{"hidden_size": 128, "experts_per_token": 8, "hidden_act": "swiglu", "normalize_top_k": true, "router_logit_norm": 2.0, "init_std_router": 0.0311, "vocab_size": 2048, "beta1": 0.93, "batch_tokens": [65536, 131072, 262144], "max_seq_len": 1024, "train_tokens": 616700000, "max_steps": 4062, "dataset": "wikipedia_en"}
Below are experts of layer 15 (counted from 0) of a mixture-of-experts language model. Rows are named router (the router's row for the expert) and show model dimensions 0-63. Each number is 128 + 32 x the weight over its row's rms, rounded and kept within 0 to 255.
Before each expert's rows: "gets" lists some tokens that make up at least twice as much of what it gets as of all text. This comes from a sample of Wikipedia text that the model never trained on. Tokens count by the router's weight.

# expert 120
gets: " was", " att", " is", " were", " and", " been"
router [ 85 116 159 161 172 179 171 138 177  97 180 110 124 156 147 169 138 131 103 106 119 157  86 179  94 109  62 130 115 128  60 123 122  89 109 148 115 121  97 126 139 158  80 105 111  93 159 122 148 188 170  98 169 112 167  62 147 153  67  83 144  78  74  94]

# expert 127
gets: " st", " St", " such", " as", "st", "St"
router [141 201  91 153 155 109 142 173  80 129 110  88 143  75 163  67 197 117 128 125 186 100 123 137 177 175 172 151 193 146 144 114 110 111  84  65 146 130 158  96 148  89  78 181 118 108 153 115 144 144 114 196 118 139 176 128 186  94 106 129 129 132 108 114]

# expert 93
gets: "20", "19", ",", ")", "\"", "18"
router [125 122 153 130 122 102 162 171 121 153 102 159 113 132 148 126 151  98 108 147 161  98 129 102 158 124  89 171 149 125  66 114 120 146 149 118  76  80  95 122 108 104  84 149 185  87 148 140 127 126 109 178 116 124 117 182 148 133 142  81  82 115 154 193]

# expert 65
gets: " h", ",", ".", " that", " where", " when"
router [123 113 150 177 123 156 126 109 164 180 139 150 167 106 125  67 101 136  87 114 119 122 151 177 101 180 136  82 139 110 158  77 137 110  91 143 156 147 159 156 148  92 104 172 182 164 143 127 134 176 146 177 106 169 133 143 111 171 133 107 155 134 142 133]

# expert 114
gets: " m", " c", " M", " C", "M", " sh"
router [155 139 155 192 106 138 127 100 179  95 144 106 157 193 106 132 123 167 129 129 165 152 114 201 174 132 145 176 149 145 182 119 149 183 190 100 162 130 116 133 166 104 121 149 166 126  86 146 165 153 151  99 100 127 118 109  94 105  92 184 172 119 135  87]

# expert 67
gets: "a", "an", "o", "u", "ia", "on"
router [166 142  76  97  38 122 132 122 153 129 129 167  87 132 135 141  96  60 163 134 132 179 160 101  90  80 134 138 124 147  53 134 132 107 110 223 110 109 135 154 179 182 120 123 135 152 172 112 133 128 123 156 131 143 141 134 108  87 161 131 114 151 153 118]

# expert 82
gets: " the", " an", "'s", " his", " The", " a"
router [181 110 122 109 134 127 160 135 195 147 168  96  68  83  75 113 139 101 139 119 114 148 157 154 103 159 196 134 150 224 142 120 169  96 145  91  77 157 132 177 120 143 158 149  72 122 112 138 151 156 181 150 139 157 102 154  79  87 124 137 110  56 121  82]

# expert 68
gets: " to", " and", " is", " was", " not", " or"
router [ 99 146 105 135  90 203 151 105  74  70 119 127 143 166 181 114 176 136 143 148 109 178 150 134  73 150 116 150 161  78 106 181 118 120  98  98 149  69 137 140 132 120 101 109  88  92 116  88 144 158 182 142  91 129 131 129 128 116  98 126 150 161  78 173]

# expert 77
gets: "i", "a", "k", "o", "z", "son"
router [146 117 200 156 181 157 108 176 132 132 131 128  94 120 130  86 142 146 129 127 175  86  91 178 137 103  94  48 144 179  68 153 111 138 110 164 138 181 121 157 107 162 118 142 168 140 133 115 114 158 110 221  98 125 100 117 183 109 173 134 158 120 107 138]

# expert 90
gets: " |", "|", "-", "=", ":", "\n"
router [132 128 129 135 119 159 162 124  79  63 142 200 105 108 107 131 112 106 150  86 134 103 133 113 104 210  69 119 154  88 122 118 211 126 137 133 121  95  75  83 128 128 120 105 137 132 113 124 112 105 130 130  78 128 148 172 124 101  69 126 139 112 107 156]

# expert 66
gets: " the", " a", " two", " other", " The", " first"
router [106 102  87 142  63 149 133 128 176 126 131  99  76  69 164  72 101 134  83  77  90 126 162 119 105 152 188  74 103 178 207 129 156  90  97  58 145 100 107 187  95 131 188 156  91 100 137 153 116 147 130 109  87 153 146 159  81 107 112 120 108 153 123 135]

# expert 87
gets: " P", " M", " K", " S", " F", " C"
router [158 118 166 144 145 142  57  96 163  96 116 169 145 169 110 136 144 130 126 119 154 122 113 144 125 135 120 130 104 208 170 106  85 151 113 157 168 140 109  90 141 108 106 105 167 174  84 155 175  60 124 100 141  95 138  70 139 126 123 149 155  78 146 100]

# expert 95
gets: " |", " L", ":", " (", " \"", " of"
router [130 159 119 158 163 133 176  68  93 152 158 109 107 130  77 136 139 123 134 115 196  40 124 122 143 134  85  75 167 149 172  94  89  96 138 179  89 139 170  97  89  99 109 136 120 131 122  95 163 199 130 109  87 134 125  66 105  76 103 152 117 105  89 152]

# expert 103
gets: " the", " first", "ing", " all", "est", "th"
router [ 81 170  68  46 139 139 162 166 156 125 123 119 157  56 146 136  91 157 125  64  92 146 133 111 118 133 184 120 117  96 182 158 111 149 101 107 122 169 145 180 111 121 170 127 129  89 148 120 141 111 155 150 160 119 173 158 110 108 130 110  90 140 163 137]

# expert 113
gets: " the", "|---|---", " of", "1", " r", " ("
router [ 76 100 131 106 117 146 168 104 168 134 127 138 164  74 170 106  86  68 143 111 155 182 101  89 166 172 130 150 186 101 141  82 121 159 164 114 132 163 143  99 132 126 156 107  99 160 149 131 172  97  57 161 161 181 170 137  68 192 123 127 106 121 159 109]

# expert 89
gets: " D", " K", " d", " B", "D", "d"
router [152 156 121 122 110  97  70 104  68 131 154 166  94 112 102 139 115  75 141 110 185 131 118 121 155 114 127 139 125 137 188 107 131 167 102 193  97 135 156  99 135 135 116  99 137 188 189 113 101 154 107  85  48 114 184 109 165  70 130 143 191 126  98 148]

# expert 99
gets: " the", ",", " The", "'s", " his", "The"
router [174 105  81 172 130 122 171 107 149 123 168 112 154  94 153 122 119 123 100 101 114 134 182 125 109 114 174  86  99 137 192 115 120 116 144 103 117 163 110 145 104 111 116 136 133  88 104 122 165 116 147 171 123 122 100 151 144 141 101 105 128 146 159  99]

# expert 124
gets: " p", " to", " P", " g", "ing", "ed"
router [108 145 143 193 107 147 115 167 154 149 118 130 114 173 158 159 120  96  72 147  76 178  73 179 139 122 112 150 148 123 111 151 125  79  75 184 156 106 131 125  87 115 103 189 148  72 128  99 113 162 164  68  79 154 139 114 182  64  58 143 156 104 162  93]

# expert 109
gets: " the", ",", " New", " of", " United", "a"
router [183 100  93 163  91 143 148 146 132  95 188 123 112  65  90 113 119  72 160 133 156 172 139  91 139 120 108 102 136  89 142 134 132 124 104 213 124  93 131 131 113 145 175 135 107 134  96  94 145 148  93 142 106 116 146 136 122  97 129  95 101 199 168 151]

# expert 79
gets: " ", " in", " out", " over", " In", " f"
router [ 97 195  75 151 124 183  90 119 154 170 123  95 174 111 127 150 103 157 172 146  82 104 136 130 148 155 126 177 118 161 142 141 115 164 130 142 158 126 111  92 176 123 103 147 138  90 109  99 106 114 123 156 140 136 134 144  95 113 108 171 135 142 129 120]

# expert 115
gets: "it", "ou", "idd", " ro", " Char", "ar"
router [114 169 157 188 128 144 143 101  92 100 117 163 138 167  81 183 206 131 164  69 108  77 152 198 142 139 195 144 138 129 108 152 122 162 146 114 132 179 164 119 103 126 112  70 111 155 162 120 113  82  62  95 137 134 132 134 145 175 155 153 136 111 136  72]

# expert 83
gets: " C", " T", " U", " G", " F", " J"
router [132 128 120 101  73 144 225 124  90 123 103 152 187  95 124  86 128  58 148 106 136  92 101 116 137 145  70 165  87 158 149 116 154 135 133 198 109 124 105 104 124 106  89  78 142 152 128 116 122  93 149  71  89 135 141 136  95 110 173 174 128 135  82 140]

# expert 69
gets: " pro", " on", " in", " In", " Pro", " for"
router [ 73 140 125 122 164 148  71 118 138 238 137 125 178 109 149 139 142 168 207 147  90 136  84 153 123 109 180 157 102 128 100 123 140 105 143 128 152  96  71 110 141 110 182 102 108  97 170  92 125 126 132  75 164 114 102 126 186 123 168 142 118 191 147 116]

# expert 10
gets: ".\n\n", " |\n", "\n", "\n\n", " |\n\n", ")\n"
router [ 91  97 150 138 200 131 150 116 108 148 121 149  92 138 145 155  85 158 174  91 108 135 180 165 156 175 130 144 115 177 135 101 150 204 120 164 126 172 170 143  79  83  84 119 157 140 140 180  98 135  75 138 172 147  98 101 164 138  96  80 126 158 108 131]

# expert 72
gets: " L", " Ch", " l", "|", " |", "L"
router [123 130 153  94 112 139 197 101 109 103 161 124 133 185  83 128 149  87 148 163 208 158  55 132 106 148 126 151 143 128 147 136  80 124 133 150 109 102 135 122 130 122 111 151 170  90 150 144 120  79  95 138 172 160 120 122 106  67 121 106 111 148 167 154]

# expert 102
gets: " s", " and", " is", " was", " to", " a"
router [ 83 166 138 148 149 112 124 113 132  71  87  59 107 153  80 147 181 178 119 104 164 115 131 188  86 120 143 114 173 102  93 169 108 105 131 122 112  54 155 176 155 132  77 100 130 123  59  87 127 165 152 107 115 118 172 170  91  62 102 148 177 131 101  96]

# expert 71
gets: "-", " be", " Play", " play", " Al", " R"
router [ 59  97  82  99 119 118 149  86 134 169  82  45 135 162 129 127 117 163 126 129 160 156 144 146 147 111  86 189 184  96 166 115 116  56 159 182 113 108 128 102 108 133 113  87  89 119 184 116 164 102 114  67 152 137 141  94 106 157  90 118 158  65 150 140]

# expert 74
gets: "ing", "ation", "s", "ion", "ment", "ity"
router [166 111 118 106 113 101  92  93 151 172 138 180  93 109 192  80 102 138 153 105  41 181 105 137 147 122 174  99 121 123 137 139 184 160  96  48 100 152 113 137 141  89 125 173 109  94 177 176 162 185  35 118 115 116 116 180 138 149 142 111 151 172 105 155]

# expert 119
gets: "a", "u", "ia", "o", "e", "il"
router [158 178 110 166  95 121 130  98 116 124 152 122 137 186  80 125 114 132 109 109  65 154 108  77  73 157 151 156 121 134 133 163 147  88 143 185  70 143 132 145 134 194 149 150 127 154 127  92 102 189  95 187 109 109 147 152  65 100 175 137 166  92  99 130]

# expert 91
gets: " S", " M", " Br", " G", " L", " Pr"
router [112 126  69  95  70 110 134 118 131  91 116 127 155 145 100 111 126 116 106 156 147  92  88 151 155 149  78 170 158  98 136 100 126 111 117 196 106 108  96 148 110 165 168  54 121 179 147  83 153  95 144 117 120 113 128  84 156 143 154 115 159 140  97 167]

# expert 122
gets: " was", " d", " is", " (", " and", " are"
router [123 164 162 132 104  84 144 140 120  82 147  93 148 153 111 134  98 201 136 112 143  80 110 129  83 162 105 111 105  91 105 124  64 112 149 133 181  75 136 115 122 104 112 140 155 117  96 136 156 139 175 108 139 132 160 119  98 119 106 113 137 118  96 141]

# expert 107
gets: " im", "h", "m", " Am", "ur", " Em"
router [154 135 130 118 127 125 103  98 123  56 161  99 154 113 128  77 102 125 118 187 131  88 108 174  74 158 157 161 115 134 144  97 148 127 152  88 142 123 130  70 207 121 113 191 166 168 179 151 145 103 145  74  50 108 141 124 111 140 155  95 126 135 174 151]

# expert 76
gets: " M", " B", " F", " C", " (", " D"
router [172 152 199 125 200 135 110 145  91  92 131 119 128 183 133 155 148 130  81 133 189 110 117 143 161  75 102 122 111 133 125 108 135 170 150 113 157 122 132 118 104 147 123 105 153 153 148  94 121  92 140 129 147 157 144  60 138 137 146 134 129 101 130 101]

# expert 84
gets: "A", " A", "I", "S", "C", "E"
router [110 127 145 141 104  80  98 123  88  98 110 122 108 127 112 144 139 107  87 150 188  93  82 117 149 118  78  65  73 190 160  95 122 130 133  87 148 130 123 131 127 207 101 136 144 170 129 165 142 126  91 128  83 169 128 128 124 142 187 172 100 140  48 121]

# expert 85
gets: "\n", "-", ")\n", ";\n", "ersonal", ".\n"
router [118 102 157 152 163  93 178 147 152 159 138 145 152  86 106  92 161 142 140  94 149 171 162  91 126  62  98 141 141 136  72 159 157 142 142 105 103  81 125 106 196 123 171 114 149 120 154 123 118 132 137 128 130 122 126 152 125 158  48 125  86 105 140  92]

# expert 80
gets: ",", " |", " and", ";", "),", " in"
router [144 128 108 139 150 120 106  79 156 119 155 108 143  89 104 156 132 115 105 126 163 160 101 154 113 194  63  93 197  87 104 104 113  77 130 156 130  92  93  96 151 126 114 148 146 145 166 145 112 169  72 130 136  95 106 184 189 142 149 120 133 157 161 102]

# expert 112
gets: " |", " ", " |\n", ";", "|", "\n"
router [100  99  75 104 151 149 121  86 112 138 101 193 116 134 108 114 129 118 153 117 148  72 112 182 112 123 101  68  71  94 120 133  76 111 172 165 101 128 112  90 133  96 154 115 188  80 139 100  97 149 116 150 134 168 111 200 131 179  94 108 111  90 150 122]

# expert 94
gets: "i", "a", " John", "an", "y", "on"
router [188  75 146 168 104 167  96 175 112  95 106 104 106 144 142  51 188 119 159 115 112 146 123  93 118 100 123 115 137 199 166 125 122 136  67 165 180 125 126 148 109 129 145 135 138 147  94 176  90 128 102 150  99 145 142 125  98 135 161 118 171 110 138 185]

# expert 117
gets: " v", " cap", " r", "et", " tr", "per"
router [176 133 111 115 194 136 116 120 144  86 134 123  86 124 145 124 129 101 167 138  39 133 138 115 167 150 161 125 106  71 123 153 102  87 150 110 161 200  74 133 123  87 121 115 104 115 116 108 130 166 113  70 126 139  86 170 131 119 145 138  84 112 121 103]

# expert 92
gets: " ", "19", "20", "–", "18", " ("
router [ 90 136  87 182 183 135 164 141 122 132 132 128 138 108 133 154 170  65 179 172 180 130 118 109 113 121 149  78 125 168 113 139 122 137 134 137  70 158 161  70 117 113  60  79 139 111 156 115 155  91  91 155 183 103 164 134 110 142 173 136 106 102 147 182]

# expert 97
gets: " (", "-", " \"", " =\n\n", ".\n\n", "\n\n"
router [ 88  98  97 151 130 112 118 102 163  55 124 109 170 137 101 153 141  88 146 115 160  96  89 116 121 111 115 140 149 112 145  88 120 153  49 204 113 183 146  77  95 146  97 171 126 163 110 118 185  86 146  71 144 153 157  80 102 141 116 158  89 185  71 147]

# expert 110
gets: "s", "ation", "ing", "ion", "istory", "es"
router [ 83 140 124  83 126 108 149  96 128 131  82 141 150 105 186 145 141 162 125 178  75 187 154 143 165  81 154 145  87 123 123  41 151 140 140 161 148 111 168 117  97 120 143 116 126  51 160 108 155 137  99  99 118 113 125 139  99 113 104 103 109 137 122 100]

# expert 64
gets: "19", "20", "18", "10", "17", "11"
router [ 93 177  85 132 124 157 160 134 129 155 121 108 116  94 152 122 166 146 139 147 132 158 125 122 150 136 104 192  84 209 107 152 112  81  57 115 130 129 140 113 135 109  56 103 154 162 121 124 116 117 109 174 135 136  97 108  54 120 137  86 106 108 121 203]

# expert 123
gets: "i", "u", "k", " R", "em", "in"
router [141 115 196 119 114 149 120 120 103 132 100 108  93 146  85 103  73 127 133 152 189 132 109 182  95  57 139  79 139 169 149 108  97 154 173 135 147 128 132 166 103 166  85 188  96 122 144 147 118 128  90  86 113 172 144 161 148 159  88 105 223  91 116 102]

# expert 81
gets: "ian", "ic", " the", "ed", " of", "ing"
router [117  91  65 138 132 145 137 168 184 107 121 140  73  76 195  79  90 154  98 120 128 137 136 129  76 116 147 140 140 148 155 184 137 144 128 132  82 142 136 131  92 178 167 185  59 129 151 115  89 128 132  55  59 164 172 138  83 125 112 144 106 106 156 134]

# expert 78
gets: " ", " f", " ex", " al", " p", " r"
router [133 162 169 134 134 121  77 131  63 193 116 163 153 159 173 144  65 113  94 131 143 131 122 115 121 169 169 127 143 125  77 157 117 117 109 150 188  77 121  91 135 117  85 138 166 149 131 137 152 128 169  95 152 106 149  89 111 126  91 173 121  74 121 101]

# expert 108
gets: " L", " G", " R", " H", " D", " B"
router [175  96 179  93 120 183  24  94 148  75 146 118 124 120 123  58 132 130 130 126 182  90 113 117 142 127 100 138 110 178 168 129 109 128 133 160 159  87  87  91  89 102 120  96 145 182 115 118 155  69 132 110  86 106 174 123 108 101 147 152 147 158 101 125]

# expert 70
gets: " (", " ", " T", "20", "–", " S"
router [ 95 157  88 107 159 100 168  83 155 124 115 123 136 112 100 176 139 118 160 162 105 117  93 128 149 160 154 139 141  97  78 138 177 133 152  91 150 131 164 113 143 111 121  79 187 146 163  95  85 118 188  65 161 151 171 112 163 151 132 103 156  68 115 109]

# expert 75
gets: "0", ")", "1", "%", "2", "°"
router [ 95 113 144 112 106 113 177 152 111  91 134 184  67 153 141  91 130 118 157 135 175 143 135  90 136 123  90 176 113 153 118 126 146 126 158 131  68 160 154 122 111 155 121 110 152 118 117 144 116 102  49 135 108 105 118  97 100 166 151  56 134 156 117 156]

# expert 101
gets: "ed", "ing", "ated", " on", "ted", " in"
router [118 183 126 156 134 173 131 168 199 112 148 126  98 123 169 136 102 124  30 127 102 117 132 121 114  83 149  99  95 215 105 124 148 113 132 131 109 134 124 136 134 121 100 174  93 135 105 176  64 202 125  83  90 120 161 153  92  87  94 107  95 122  95  88]

# expert 88
gets: "See", "ordin", "W", " S", "E", " Co"
router [ 89 108 111 112 129 165 143 167 176 102 167 171 160  98 156 101 107 108  73  83 121 169 172 108 121 168 158 122  88 154 102 159 100 172 102 138 106 106  88 145 105 159 148 128 111 153 103 160 157 142 131 124 133  12 137  89 153 175 115  92 136 106  96 108]

# expert 96
gets: " b", "B", "b", " B", "ic", "l"
router [ 89 129 197 139 115 128  66 157 169 149 126 127 123 162 136  95 147 136 154  67 111 167 168 116 109 103 148 140 115 136 156 103  93 178  81 156  86 131 139 159 118  76 113 184  97 155 156 129 138 123 172 158 125 183 144 162 153 173 136 113 163 136 157 135]

# expert 104
gets: ",", " and", "s", " which", ")", " they"
router [148 129 107 184  81 100  96 145 134  98 182 138 128 124 139  97 116 161 145 174 152 125 150  98 129 146 120  93 123 102 111 140 110 156 114 117 159 167 101 143  67 130 140 183 136  51  77 138 139 139 127 171 139 132 120 186 111 157 143  75  95 177 156 172]

# expert 118
gets: " it", " him", "s", "ed", " them", " her"
router [171  66 154 134  58 155 147 163 100  90 117 118  96  57 182  78 123 128 119 182 106 164 164 137 106  64 110  98  92 143  59 126 126  94 170  83 110 109 104 172 146 131 142 119 143  92 104 199 121 199  97 165 110  93  95 172 152 101 143 117  72 139 131 114]

# expert 125
gets: " and", ",", ".", "%", " that", "|"
router [147 135 113 109 109 115 118 141 133 149 105 137 149 158 112  79  70 165 164 141 158 148 140 145 135 210 108 143 121 133 164  88 166 130 111 100  93 133 112 116 130 122 141  93 147  93 127 141 164 116  61 192 150 120 144 165 150 112 100 143 129 218 138 124]